Below are experts of layer 8 (counted from 0) of a mixture-of-experts language model. Rows are named router (the router's row for the expert), up (a neuron's input weights, with its number) and show model dimensions 384-511. Each number is 200 + 20 x the weight over its row's rms, rounded and kept within 0 to 999.
Before each expert's rows: a language model's description of what the expert responds to. This comes from a sample of Wikipedia text that the model never trained on.

# expert 0
What it handles: Pipe separators between cells in Wikipedia tables, mostly after names or titles, as in results lists, discographies and filmographies.
router,185,201,178,194,213,208,215,212,183,236,193,190,199,180,205,224,226,205,213,180,176,196,193,219,209,195,168,209,220,172,178,186,172,212,197,188,215,210,230,226,200,225,247,203,222,192,173,221,221,220,191,204,197,204,195,214,228,206,203,199,174,207,195,192,206,206,207,199,184,193,189,228,199,193,205,182,183,203,189,202,251,189,187,202,198,217,194,192,207,196,188,202,224,210,207,199,165,178,226,214,221,202,172,230,216,204,211,183,198,195,208,190,165,178,185,217,185,207,205,199,181,234,220,217,189,184,170,208
up0,202,232,197,220,212,198,215,208,162,203,191,161,251,221,209,201,218,211,211,186,216,175,204,192,221,176,193,176,210,184,229,198,220,195,176,199,195,187,221,202,217,195,216,231,177,242,197,203,188,191,210,205,164,194,193,175,209,185,199,180,197,210,185,211,190,200,213,210,193,223,235,222,198,207,241,187,177,221,199,210,215,187,233,204,189,203,204,203,188,236,207,172,202,219,159,216,241,203,192,177,208,174,201,197,226,167,161,160,202,201,180,220,178,198,198,204,225,188,186,186,180,191,170,219,192,161,197,193
up1,162,212,203,216,202,224,205,172,183,183,181,205,177,188,212,188,203,179,204,184,221,213,182,192,215,236,204,193,230,182,171,216,191,184,209,208,172,211,164,217,158,197,189,214,204,191,218,217,167,225,206,199,209,230,233,196,174,225,227,229,218,208,211,179,216,189,230,185,250,195,188,187,227,232,237,227,216,220,194,215,240,176,217,224,176,231,214,152,214,184,210,192,219,218,215,203,198,188,192,199,202,255,225,227,218,200,177,214,224,182,241,194,215,199,203,184,181,226,174,229,203,207,196,232,223,191,216,212
up2,150,163,188,185,171,228,196,204,170,201,217,199,250,184,149,243,202,179,196,166,176,189,187,208,175,210,215,166,213,167,212,181,200,189,227,201,193,220,186,210,191,212,226,168,209,204,174,198,197,211,190,225,211,227,195,225,219,212,193,227,200,190,211,148,218,212,211,172,188,195,159,189,170,200,187,194,168,163,204,178,181,198,179,180,189,189,209,201,195,150,194,189,231,167,163,206,189,231,204,227,206,156,216,195,212,189,190,234,196,175,192,205,191,196,200,207,214,183,183,182,180,232,252,183,204,189,192,228

# expert 6
What it handles: Verb suffixes and action words after to, was or been, plus following prepositions of, in, with, as in stabil-izes, reinterpre-ted, replaced.
router,166,211,198,189,192,217,203,205,184,187,182,189,208,186,189,167,208,231,195,199,177,207,177,187,212,242,197,192,202,203,215,166,171,213,236,199,202,221,193,198,178,180,242,192,240,226,184,201,196,190,200,171,177,219,230,225,186,180,252,197,225,201,246,213,180,171,218,173,202,200,214,216,225,210,203,217,180,182,200,166,195,193,188,158,205,184,195,210,201,208,240,189,194,204,198,210,184,244,212,216,170,179,199,226,240,245,173,187,232,200,225,217,209,195,192,199,222,204,192,182,219,189,185,215,199,217,216,217
up0,189,235,181,171,212,199,196,183,167,205,245,243,213,159,227,191,223,224,169,186,201,210,190,242,180,201,196,189,126,206,220,198,199,219,229,216,184,203,183,214,205,214,228,220,207,192,193,197,172,189,193,201,203,230,204,220,195,201,189,157,204,173,190,167,202,205,194,183,197,193,221,207,218,207,213,220,204,219,179,222,172,230,193,195,178,211,225,204,194,192,174,205,219,191,183,184,189,198,224,204,191,184,180,194,216,197,234,163,204,238,152,203,197,178,180,220,184,244,161,208,177,190,162,208,231,178,188,206
up1,211,227,173,182,210,188,221,195,185,204,195,221,206,181,157,190,175,207,247,211,185,209,169,179,210,176,175,219,194,188,196,192,193,199,237,209,199,206,184,188,209,185,207,200,222,194,178,210,211,214,217,176,203,198,202,208,203,202,197,188,187,188,185,213,213,215,220,188,186,173,222,223,226,209,213,194,188,206,221,198,226,216,190,219,215,203,240,233,210,175,178,201,215,210,192,176,163,214,209,183,168,145,202,226,224,189,204,218,223,201,211,223,201,177,165,249,210,215,181,195,177,216,176,202,184,202,185,246
up2,197,176,197,216,193,183,252,186,220,221,189,215,235,185,189,201,210,216,215,193,201,199,196,199,192,213,211,180,218,186,181,213,200,193,210,206,238,200,188,204,173,214,198,204,207,190,200,165,194,176,185,170,175,197,227,193,177,207,204,179,198,220,260,177,207,217,197,184,173,195,197,235,181,203,206,172,169,200,217,221,206,229,189,205,201,215,189,194,210,211,196,207,233,184,176,180,183,188,215,239,171,189,224,190,209,200,191,217,185,180,180,248,204,184,202,200,192,224,222,193,164,215,202,171,252,189,213,229

# expert 55
What it handles: Prepositions and nouns about films, albums, songs and TV series, such as premiered on, episode of, album, film, series.
router,234,211,179,197,182,207,190,208,194,199,211,159,183,191,185,216,202,192,169,190,213,195,207,210,193,195,189,192,231,196,174,185,205,217,194,184,220,203,217,225,168,207,220,191,199,196,133,236,177,216,211,203,194,188,206,225,223,213,258,195,158,227,211,219,186,224,215,173,215,210,213,227,206,208,226,199,213,215,217,191,221,145,206,191,229,212,183,196,188,208,204,193,235,218,176,207,197,200,211,195,182,191,149,191,249,223,203,173,206,207,186,204,178,193,208,193,157,188,205,177,180,204,175,253,200,179,167,209
up1,208,252,190,179,224,191,228,180,196,230,188,188,181,236,200,172,189,202,196,189,204,190,204,222,199,185,199,180,201,214,212,170,213,183,192,200,199,180,182,210,214,200,191,178,166,175,178,220,181,191,192,224,180,206,210,204,232,214,223,222,178,205,227,221,207,185,190,202,204,209,196,201,202,190,214,168,244,220,207,218,215,183,199,164,171,200,200,188,195,184,173,215,221,201,173,215,178,206,183,215,208,178,170,190,229,214,219,189,177,238,162,181,200,199,205,227,203,206,253,188,207,229,167,210,168,170,195,228
up2,224,204,162,230,221,234,165,178,231,211,176,208,175,161,215,182,196,221,210,210,204,201,232,178,211,182,201,136,213,153,200,153,203,205,207,194,199,185,187,216,183,216,215,174,219,251,180,191,192,198,185,229,186,234,243,197,216,184,197,189,214,242,168,215,211,177,184,208,208,235,153,215,183,177,222,189,181,217,184,167,216,181,225,210,219,166,209,218,197,179,195,190,234,216,207,168,180,216,194,216,180,213,182,228,168,210,186,220,253,159,200,186,194,233,198,178,173,221,224,233,194,229,243,191,190,177,221,219
up3,224,175,171,233,186,150,204,196,204,212,224,194,178,221,174,238,176,177,188,201,200,197,230,197,188,194,158,201,206,182,190,212,216,211,214,174,220,173,242,205,193,214,232,210,177,193,178,201,193,213,160,205,217,208,198,229,185,186,220,193,191,220,205,193,195,177,196,210,234,210,221,228,205,195,238,160,200,217,174,210,233,159,201,215,196,177,196,203,177,212,205,205,203,211,202,197,209,156,225,152,181,204,190,226,186,220,230,209,216,210,167,221,200,194,177,186,236,202,229,204,192,208,176,220,177,211,155,180

# expert 43
What it handles: Prepositions and nouns in academic career sentences, such as professor at, graduated from, lecturer in, University, Museum, research.
router,225,191,155,196,212,215,236,206,223,225,157,179,180,227,197,215,203,221,189,207,215,194,199,188,207,207,174,189,202,195,204,173,193,164,201,191,211,153,206,192,194,188,184,199,188,188,172,227,198,191,218,151,169,236,202,215,199,224,206,164,193,192,222,218,212,139,170,163,196,197,179,215,200,207,192,159,182,231,202,241,211,192,194,164,164,169,214,217,197,215,183,229,224,205,222,219,156,198,211,204,227,201,209,209,195,236,191,222,234,221,224,192,228,218,196,177,198,214,239,198,185,180,230,201,185,199,233,217
up0,219,230,161,199,198,214,221,195,234,180,195,226,176,208,192,242,221,199,214,242,191,191,200,203,187,211,196,191,153,177,207,171,186,166,199,174,223,172,224,225,189,211,179,196,217,177,187,215,208,230,232,182,158,192,199,229,232,185,189,186,223,183,185,200,225,206,186,175,168,182,202,203,213,196,228,188,157,207,209,192,198,211,182,179,174,175,224,199,192,204,178,209,181,204,231,209,167,210,209,200,227,202,182,189,204,222,163,215,190,205,216,184,221,233,181,208,195,204,207,217,201,157,209,186,196,207,250,194
up1,199,205,185,202,178,173,233,211,188,212,163,189,181,210,240,215,233,232,185,233,199,245,167,190,207,212,170,203,187,163,234,203,177,196,225,211,189,197,229,162,210,201,233,211,244,222,197,212,188,182,191,152,188,195,176,211,187,223,208,222,210,186,224,152,243,201,171,195,184,189,198,203,180,174,171,197,213,237,208,200,194,185,226,224,204,177,205,221,190,196,167,225,237,201,195,203,199,204,243,205,204,175,191,189,182,182,217,217,264,185,185,217,209,205,190,218,221,198,204,215,210,210,212,203,166,225,232,187
up2,198,175,208,219,158,181,190,209,172,208,201,224,191,188,204,204,176,203,212,175,193,258,224,194,217,202,167,212,215,165,202,158,173,216,170,222,211,176,200,229,216,189,198,214,218,182,182,230,202,164,189,208,182,173,201,209,231,186,218,178,231,228,232,206,223,186,214,171,188,234,211,206,210,214,210,223,199,213,196,235,200,179,198,219,201,178,212,218,227,192,195,196,201,195,246,182,203,174,236,167,197,178,172,225,206,210,199,215,182,231,214,194,198,174,187,219,201,238,193,198,224,177,190,167,192,198,178,194

# expert 13
What it handles: Chinese, Japanese and Korean names and their syllable pieces, plus words like China, Japan, Hong Kong, JPN in cast lists and rosters.
router,212,185,153,151,200,224,188,159,206,195,200,232,191,197,181,151,181,186,199,183,174,234,222,187,182,193,165,189,223,212,207,163,179,180,196,183,177,182,222,187,186,213,192,189,180,237,202,188,222,197,182,206,221,181,190,187,185,204,181,192,201,174,201,246,234,171,228,193,185,171,201,205,214,193,222,199,172,201,201,236,227,218,189,208,138,208,211,221,189,168,165,220,177,223,206,178,190,172,217,201,225,173,231,234,237,227,241,200,220,179,191,203,200,205,206,209,170,201,207,177,183,204,168,184,202,191,196,211
up0,181,196,182,207,231,203,192,193,231,206,197,194,194,199,192,202,167,212,183,203,180,201,196,201,202,223,162,215,216,205,168,165,188,219,244,218,162,169,195,168,173,210,170,199,192,205,212,174,159,220,212,186,223,222,214,191,181,185,193,183,190,176,201,214,177,178,171,203,170,209,216,213,188,178,194,199,188,189,181,206,178,182,214,199,182,164,230,226,202,226,194,190,204,221,172,188,178,220,196,195,215,194,218,165,242,207,206,175,200,161,212,187,221,236,190,221,206,199,210,185,188,193,203,191,191,199,176,213
up1,151,216,225,242,182,203,161,174,166,221,185,233,249,176,218,212,222,206,215,222,147,233,173,183,210,208,194,189,224,195,185,194,194,196,151,220,233,211,224,189,199,214,220,186,191,220,218,186,206,159,196,220,198,222,181,173,158,236,219,187,188,200,223,198,199,199,180,184,202,183,179,189,211,217,222,190,153,171,161,224,209,177,210,205,201,217,218,174,198,191,205,216,188,199,214,219,201,180,222,215,212,198,212,221,199,217,179,205,209,208,220,168,199,179,185,202,212,203,188,213,201,200,177,206,205,206,202,169
up2,202,167,180,198,203,194,218,155,182,225,169,209,236,200,198,189,204,209,191,193,175,199,218,205,213,213,180,231,212,201,189,215,204,182,193,220,203,194,175,180,219,218,214,193,171,196,214,184,189,181,159,206,203,222,169,176,171,196,223,205,190,170,229,193,202,212,213,212,201,174,203,195,201,207,231,179,187,202,197,214,189,207,202,198,184,211,223,224,217,183,187,220,176,221,220,225,217,198,159,210,179,188,234,236,194,146,225,220,209,227,216,239,185,175,180,201,212,223,155,186,232,217,203,226,218,177,213,212

# expert 37
What it handles: Prepositions, mostly for, and the words right after for or as, plus award-title words such as Best, Outstanding, Career.
router,191,236,219,182,208,217,213,193,198,205,177,227,191,201,197,203,187,228,183,211,199,179,214,188,191,212,200,169,203,169,189,201,187,200,195,234,209,190,201,202,170,204,218,224,194,201,211,228,210,157,179,190,195,222,179,196,220,179,221,207,226,236,198,207,227,180,202,177,192,187,183,213,135,198,201,190,151,190,155,213,245,160,157,155,201,234,218,173,197,182,182,208,203,207,197,196,184,197,186,188,160,180,180,221,200,191,145,186,225,202,179,235,205,223,203,194,192,176,194,172,200,213,183,185,222,214,184,204
up0,178,207,191,158,229,189,185,237,159,203,237,206,191,176,159,223,204,194,217,210,205,193,190,212,195,201,202,197,208,211,141,200,211,192,204,207,169,201,190,190,163,180,150,199,188,162,186,214,204,209,199,227,204,194,200,188,210,210,172,226,210,182,208,181,174,217,211,217,190,190,198,217,217,191,228,193,198,202,189,214,235,217,200,185,212,212,175,188,207,175,191,181,196,193,173,193,162,184,212,218,181,174,212,221,224,230,215,181,185,233,206,215,219,202,197,154,218,217,189,147,200,207,184,228,183,223,155,197
up1,190,204,221,183,210,223,174,211,201,178,192,236,231,209,193,156,197,196,183,193,181,162,141,173,236,213,181,205,274,181,159,217,196,208,198,216,186,210,168,215,172,203,185,214,199,203,208,194,242,210,213,194,195,185,206,195,233,215,184,225,178,198,204,219,183,197,181,226,163,185,208,197,211,196,214,211,195,210,216,212,198,218,195,169,199,202,191,167,196,224,213,244,175,221,217,209,224,206,199,203,189,214,200,173,190,215,187,191,204,191,223,179,217,217,193,208,218,213,197,230,233,182,217,229,213,226,208,168
up2,199,223,189,204,227,227,212,162,214,215,216,219,206,209,209,161,204,197,176,213,176,222,191,183,230,213,209,197,209,189,171,184,177,214,164,205,212,194,187,201,168,193,250,205,196,200,207,170,190,208,201,176,200,177,188,205,233,177,217,178,227,179,185,186,201,165,239,215,175,187,202,224,194,171,175,238,218,221,193,213,231,206,205,183,188,176,197,173,231,201,215,217,199,210,230,176,166,186,232,205,230,201,200,227,180,231,192,164,193,188,182,177,251,198,232,217,216,227,175,241,207,215,197,190,192,181,209,187

# expert 15
What it handles: Closing quotes and parentheses before further punctuation (":, "), ), sentence-final periods, and verbs like was, is, called, include.
router,158,209,186,206,216,182,192,192,172,196,184,231,207,177,211,214,236,219,218,171,182,214,195,223,185,197,161,202,203,219,172,198,182,204,196,202,205,206,210,211,241,198,226,218,251,234,234,216,223,194,231,153,192,215,194,180,226,190,183,172,179,211,218,186,218,213,202,191,210,193,212,242,215,224,202,196,181,216,176,174,201,222,233,187,180,209,242,181,195,190,186,207,213,223,209,213,165,193,244,198,218,184,192,224,212,180,205,177,229,197,200,242,190,174,158,186,180,221,194,193,236,208,228,196,156,224,187,175
up0,167,199,192,163,210,207,198,199,166,217,180,249,211,240,208,164,231,246,211,190,208,204,219,193,217,194,184,184,192,203,202,216,181,235,233,199,184,214,243,189,199,206,214,210,199,174,183,215,181,213,207,216,183,207,195,242,224,196,180,199,217,207,209,177,183,195,196,209,189,186,193,189,202,223,197,170,195,214,207,186,246,189,215,195,213,182,181,235,197,206,200,225,208,186,240,218,223,182,212,184,186,170,191,234,171,177,189,168,185,217,229,219,183,189,212,220,223,189,240,228,212,192,185,200,212,180,204,190
up1,192,187,205,192,219,211,178,189,161,228,212,187,204,198,227,181,199,206,214,193,201,179,170,192,183,237,179,191,243,185,222,210,191,209,187,241,207,203,182,209,162,198,261,172,218,164,201,190,200,214,224,185,178,192,222,184,190,200,196,227,260,163,167,236,193,161,193,207,206,235,200,230,190,177,188,188,210,229,192,192,175,197,223,177,198,222,207,144,225,199,192,205,221,240,219,220,177,213,220,201,225,206,217,197,202,182,176,182,186,225,216,199,216,219,167,166,217,226,185,200,196,194,184,172,194,191,169,203
up2,188,210,183,147,239,204,215,177,169,214,200,176,211,196,216,193,196,212,222,186,201,188,228,180,218,187,189,192,163,181,198,165,182,151,207,206,198,211,245,200,212,197,154,203,198,189,170,230,213,146,231,200,199,190,181,176,231,217,186,177,208,222,215,198,178,189,182,183,163,218,205,219,203,226,239,200,184,215,209,189,204,192,174,194,203,187,206,213,166,203,217,228,184,216,209,163,189,203,223,197,185,210,182,244,191,242,189,201,206,214,175,226,222,209,200,216,210,207,218,220,182,192,187,162,185,206,193,199

# expert 41
What it handles: Infinitive to after want, able or forces him, plus modals and verbs of action like would, could, took, went, served.
router,164,223,163,212,195,221,211,190,203,203,204,202,198,200,187,200,198,199,211,164,169,198,210,154,155,190,175,206,189,202,222,148,197,212,247,172,215,226,207,187,213,154,212,200,218,233,180,157,190,207,209,169,197,214,200,201,229,195,186,194,162,177,208,198,212,198,163,184,162,185,188,218,185,231,222,183,173,196,192,145,222,164,199,168,213,206,198,205,155,173,213,187,233,209,204,177,204,215,186,172,168,179,204,214,238,207,221,190,212,201,224,185,185,259,198,209,198,226,191,230,188,217,181,179,235,205,183,213
up1,200,209,161,218,220,189,193,231,177,219,207,168,215,183,191,211,196,218,202,180,190,205,204,192,222,182,219,179,197,203,190,196,189,218,228,192,217,196,214,207,183,150,216,175,202,228,191,221,192,190,196,174,211,199,218,191,171,225,227,174,180,232,212,182,183,168,218,199,185,159,211,233,175,220,217,192,191,230,197,171,216,184,236,193,187,205,192,220,201,168,200,223,243,235,195,224,205,192,196,210,181,185,202,219,232,209,213,214,192,218,181,233,197,213,203,198,213,221,224,215,177,218,216,184,215,190,169,168
up2,221,186,171,193,200,195,216,182,172,185,182,201,217,245,180,211,200,217,191,175,194,195,267,179,187,216,186,182,225,175,206,207,190,176,195,200,182,185,204,228,151,188,200,182,189,188,231,182,199,177,202,211,189,191,199,232,229,183,154,161,202,225,156,189,239,203,196,196,202,213,207,210,207,182,195,182,220,211,205,212,201,173,222,193,225,202,208,210,192,207,246,164,235,188,207,236,227,178,188,182,210,200,203,176,248,200,182,204,225,234,155,197,220,233,174,206,186,211,217,196,188,194,243,218,179,231,211,187
up3,199,195,197,204,180,223,198,187,206,199,215,173,195,230,201,169,226,201,210,220,207,216,216,176,207,204,175,175,181,219,204,209,177,201,169,239,163,229,214,160,199,211,183,201,169,182,183,210,173,224,205,201,208,214,205,189,218,230,223,178,207,169,193,206,216,153,206,168,248,172,199,208,205,176,171,217,183,193,191,210,252,178,229,177,207,170,217,227,197,226,195,220,224,201,214,194,196,208,192,185,203,193,202,198,183,188,222,221,210,222,190,210,241,197,200,222,233,181,217,214,215,201,231,194,165,163,203,222

# expert 21
What it handles: Prepositions and comparatives after quantity words in expository prose: fraction of, across, more than, each, throughout, largest.
router,168,181,217,190,200,216,213,181,179,255,192,221,242,151,171,165,220,216,201,225,193,191,175,179,190,199,175,223,179,204,185,178,206,199,191,250,193,223,188,208,179,191,175,228,200,189,202,173,207,205,220,150,188,208,172,204,187,221,207,229,207,174,212,207,209,214,188,196,176,191,205,219,210,178,199,222,186,181,183,208,197,208,214,196,205,191,179,214,193,250,227,193,196,194,183,218,178,230,204,180,199,199,172,198,199,161,168,201,192,156,177,164,242,189,190,192,223,205,236,230,207,226,203,185,202,192,217,192
up0,189,186,204,202,208,200,168,194,207,184,204,230,200,226,201,202,179,234,172,220,177,227,208,165,187,206,175,198,153,178,173,217,202,222,237,200,201,229,212,207,189,154,230,195,182,224,219,210,189,166,185,217,199,187,205,221,210,203,222,148,211,178,222,169,183,189,163,187,199,158,214,221,224,199,209,212,190,210,190,192,243,192,198,167,215,189,224,221,198,186,201,199,204,169,185,207,229,175,157,212,184,180,171,202,205,176,233,214,190,196,177,199,204,191,173,200,200,193,187,210,193,197,183,178,229,192,182,175
up1,204,196,184,193,184,208,224,156,220,229,192,201,205,160,170,229,216,226,227,191,178,209,234,200,214,176,184,197,213,174,133,177,184,166,200,202,208,211,232,221,203,175,227,227,245,178,170,233,206,189,183,175,192,198,208,221,200,192,208,225,221,182,224,195,204,210,206,190,175,204,196,211,188,182,192,189,134,162,218,208,184,187,202,207,218,207,168,196,183,225,195,231,213,223,176,193,160,195,213,196,187,184,167,215,198,187,217,196,203,165,214,170,231,216,207,188,214,190,191,176,212,224,192,196,202,176,203,196
up2,242,174,186,167,179,226,160,184,220,168,150,206,187,221,198,230,176,204,185,205,192,189,250,211,188,237,179,204,178,190,173,219,186,207,227,222,187,195,234,216,197,196,178,182,239,190,187,236,230,194,186,173,181,208,247,219,217,191,200,173,188,223,203,177,195,219,219,195,211,190,210,210,211,191,157,207,209,199,179,193,229,174,206,181,161,197,206,200,222,205,194,207,195,235,202,199,187,194,218,215,212,204,189,224,149,195,188,204,252,202,203,200,184,230,188,210,179,199,163,175,177,174,176,180,190,211,197,202

# expert 52
What it handles: Inflectional endings of Latin, Spanish and other foreign words and species names, such as -ia, -ensis, -atus, -a, -ón.
router,177,179,181,186,188,188,199,182,148,220,187,209,194,212,209,183,225,181,237,213,170,196,202,197,162,207,160,175,225,157,199,196,200,183,213,228,197,210,204,209,211,203,233,184,168,185,212,210,189,179,209,200,189,235,215,211,200,205,218,187,205,214,204,215,198,200,177,191,172,190,191,191,220,204,202,174,209,220,177,198,208,165,197,182,260,171,194,188,195,193,192,227,229,243,212,205,182,223,242,215,195,228,197,234,223,223,189,237,216,218,220,220,216,222,196,194,227,203,213,178,186,213,199,185,222,189,183,197
up1,216,176,201,215,205,225,217,197,183,228,222,208,194,164,242,184,217,180,207,197,172,218,195,224,191,199,196,190,215,208,191,179,207,223,186,218,225,226,207,237,184,178,162,193,194,214,191,227,225,208,211,180,186,194,190,218,210,195,217,230,195,224,187,209,211,208,202,178,212,198,220,219,206,223,230,204,195,226,219,206,215,211,147,210,197,214,186,179,236,168,221,189,192,209,188,204,230,216,219,211,219,195,193,184,244,189,178,193,227,179,186,203,188,184,181,166,192,255,171,215,208,221,218,183,193,221,207,219
up2,217,214,180,187,183,209,198,182,167,228,217,169,191,212,168,187,226,197,200,206,173,212,193,200,177,226,209,196,189,204,202,193,209,179,191,189,198,179,210,202,180,198,174,205,180,152,190,214,235,203,219,210,208,198,186,182,229,211,202,216,226,221,199,186,211,163,173,165,179,192,206,229,213,193,195,193,178,198,220,212,205,160,190,207,190,157,205,152,197,167,215,221,196,206,207,160,201,195,236,193,192,212,203,188,214,212,224,194,187,221,157,187,166,192,212,212,241,200,226,206,183,206,191,193,184,242,211,172
up3,173,170,219,215,196,217,185,228,209,213,157,192,206,206,218,183,218,214,197,214,190,194,192,200,155,197,189,190,198,215,186,198,197,194,187,216,185,238,224,240,187,199,203,190,191,235,186,215,200,195,220,202,185,194,200,176,222,216,190,205,168,193,241,186,190,204,195,174,198,184,225,214,208,186,199,197,154,226,175,177,229,187,196,195,233,186,189,222,181,227,187,217,190,192,208,210,177,217,185,197,168,181,220,205,222,210,201,207,234,173,201,175,186,215,228,184,212,169,203,192,183,217,210,208,200,167,189,229

# expert 47
What it handles: Words and sentence openers in explanatory science or medical text, such as In humans, case, patients, cells, method, For example.
router,188,195,224,224,195,211,197,192,165,195,218,233,204,196,203,190,269,228,194,229,191,184,203,188,210,204,207,221,168,207,238,210,175,213,179,228,201,213,193,172,196,196,166,214,238,183,185,212,233,205,203,165,200,228,196,192,198,196,201,178,207,169,189,198,187,213,197,187,168,209,231,236,189,162,196,214,199,247,223,164,208,210,199,200,210,186,199,214,172,213,204,225,158,205,200,204,191,227,205,204,235,210,187,219,195,169,196,205,230,228,190,196,222,215,189,200,231,225,209,225,187,215,178,191,193,215,226,196
up0,219,211,213,173,217,184,230,194,203,179,192,238,237,169,171,209,201,229,172,221,208,187,245,184,209,187,210,212,178,217,192,228,197,190,249,224,197,190,193,192,213,225,191,226,190,224,189,199,158,205,193,200,184,195,174,178,181,179,196,190,222,171,193,231,192,182,169,218,202,167,229,201,209,177,194,209,230,241,209,212,197,196,241,205,197,176,231,214,155,170,172,171,196,200,206,173,205,221,209,201,189,185,193,203,245,205,226,175,202,221,168,191,200,246,161,218,232,185,218,221,193,161,145,195,205,188,200,196
up1,175,187,196,211,223,196,186,179,191,204,208,222,198,209,181,208,202,228,222,208,185,166,222,166,213,186,222,180,203,206,208,213,193,229,164,238,189,204,201,185,206,175,197,197,225,156,211,201,192,196,196,218,183,218,183,206,176,184,207,182,228,200,221,192,195,161,181,208,194,168,226,221,215,194,193,214,194,215,208,203,164,184,253,184,214,193,194,170,167,205,184,183,188,200,171,167,209,193,186,204,223,184,198,220,207,201,190,195,176,200,217,182,193,216,187,193,243,233,231,233,210,192,177,168,196,220,189,214
up2,193,208,186,216,170,200,167,179,206,193,236,203,190,195,194,197,194,199,254,194,204,196,201,195,195,203,179,192,218,198,217,191,180,201,178,223,210,198,206,175,191,206,192,184,218,251,182,199,236,220,180,167,159,186,204,180,210,201,209,205,188,195,200,217,214,201,198,194,157,156,228,239,226,218,183,167,171,213,188,213,201,176,229,206,186,190,183,189,191,204,196,214,203,206,161,168,185,216,185,220,188,209,168,203,233,188,194,213,234,155,210,223,221,216,185,227,176,183,184,216,206,189,204,219,211,218,211,200

# expert 57
What it handles: Prepositions in place-name origins and historical geography text, such as derives from, named after, based on, plus century, ancient, According.
router,191,228,198,207,193,211,223,191,225,220,198,226,187,205,212,236,227,233,214,183,202,231,197,185,218,197,181,193,189,157,237,193,171,200,188,218,149,197,173,171,203,204,221,185,209,226,183,216,182,222,207,169,190,241,194,189,227,171,243,176,202,199,234,167,238,207,172,184,202,204,202,184,221,194,160,211,205,252,201,220,207,201,208,187,165,169,196,216,192,185,213,190,211,213,180,233,212,222,231,243,212,205,184,153,176,227,208,218,232,163,199,154,213,194,150,249,202,204,164,212,178,188,254,211,200,179,189,215
up1,208,223,200,169,200,211,173,189,221,205,168,221,207,220,235,193,207,196,208,193,187,175,215,190,174,201,191,194,123,177,189,205,180,207,211,179,219,182,199,189,197,189,227,232,196,243,198,199,194,171,190,199,173,177,190,177,197,185,216,236,166,203,245,179,200,170,189,196,180,167,227,210,202,201,224,205,179,219,179,218,221,203,227,210,184,182,210,213,205,212,205,206,233,214,196,186,200,216,190,223,194,179,197,190,219,202,204,200,209,180,205,201,191,199,184,227,177,177,204,191,196,219,176,208,208,171,189,203
up2,201,181,193,212,172,197,227,180,194,223,167,213,190,223,221,204,221,245,163,188,200,213,192,252,195,205,203,185,205,177,188,229,207,207,222,261,169,184,204,219,207,206,203,234,205,203,194,239,200,190,164,170,190,224,186,181,183,195,219,206,209,184,186,227,236,216,174,187,179,218,212,213,197,182,202,177,184,246,198,167,213,206,240,228,179,181,255,215,230,192,199,224,224,186,215,221,196,185,191,208,211,193,178,205,213,195,200,195,224,206,191,166,185,169,172,206,224,211,177,216,207,213,189,221,199,178,198,206
up3,219,249,214,195,237,192,249,190,202,212,178,163,182,181,220,230,170,221,186,198,192,170,216,219,196,175,179,186,189,182,206,211,183,243,221,174,187,170,186,209,183,190,226,181,159,180,194,212,202,189,245,227,186,209,186,199,209,206,230,157,200,163,181,245,220,209,185,192,232,217,216,174,218,208,220,207,192,186,179,193,225,193,205,184,186,216,187,198,205,177,217,218,208,195,175,209,232,203,213,217,228,194,206,179,202,201,211,184,173,211,187,174,174,253,197,196,180,192,199,182,185,173,220,198,181,175,219,226

# expert 23
What it handles: Periods and paragraph breaks ending sentences, often after quotes or parentheses, plus sentence-opening words like However, According, While, In.
router,181,247,163,243,252,182,212,165,179,222,207,228,192,222,209,198,260,219,209,182,182,210,184,210,203,209,166,186,203,206,189,191,177,203,197,194,197,194,202,198,171,196,204,225,197,193,217,228,207,194,183,194,225,197,181,194,190,219,227,207,190,207,232,220,190,226,200,196,183,179,227,237,153,219,162,190,187,215,201,167,179,211,235,189,233,185,244,197,200,195,226,195,194,202,185,213,182,168,218,212,220,164,198,205,197,249,207,242,225,215,193,165,219,219,170,217,226,245,203,211,237,186,227,206,196,213,181,217
up1,177,224,149,205,208,208,212,205,191,199,189,176,214,171,226,210,197,217,196,232,204,182,208,212,201,203,179,163,166,191,198,166,193,182,219,199,193,183,243,200,216,198,219,187,203,180,172,208,180,185,216,211,179,205,238,167,162,208,171,169,192,222,211,227,170,204,188,192,168,202,204,197,193,172,211,171,209,191,203,230,240,223,223,213,192,213,163,195,224,182,205,202,200,195,175,177,188,198,223,211,220,196,222,205,259,223,213,210,222,189,252,191,221,199,175,184,178,168,226,178,208,228,201,226,216,208,202,230
up2,227,225,212,195,224,224,216,192,194,197,214,191,209,213,222,185,180,256,210,204,215,195,202,208,192,215,236,186,184,240,184,186,160,209,215,202,193,204,200,191,203,189,206,230,161,191,157,175,175,182,189,183,192,221,187,192,204,195,187,185,198,217,182,209,222,184,169,189,170,181,196,221,214,166,202,188,176,209,213,227,217,195,239,204,226,225,151,229,191,190,212,212,197,199,214,213,182,234,196,188,188,239,201,202,191,203,204,181,191,209,190,160,196,205,204,203,212,175,206,218,165,184,228,202,207,190,205,193
up3,221,191,174,213,181,186,176,213,202,195,164,172,205,186,147,187,202,201,197,172,204,178,211,180,190,241,207,195,209,191,191,174,205,164,183,184,196,202,218,201,222,202,197,248,220,199,188,195,199,239,205,173,177,223,181,178,197,193,181,216,198,230,203,219,196,206,169,183,208,217,228,223,217,204,190,194,178,205,183,184,201,203,187,160,217,180,191,226,210,236,231,194,177,222,182,209,197,179,239,177,170,216,196,209,210,238,193,221,203,218,185,221,220,200,235,174,192,180,246,209,198,184,225,208,206,192,208,216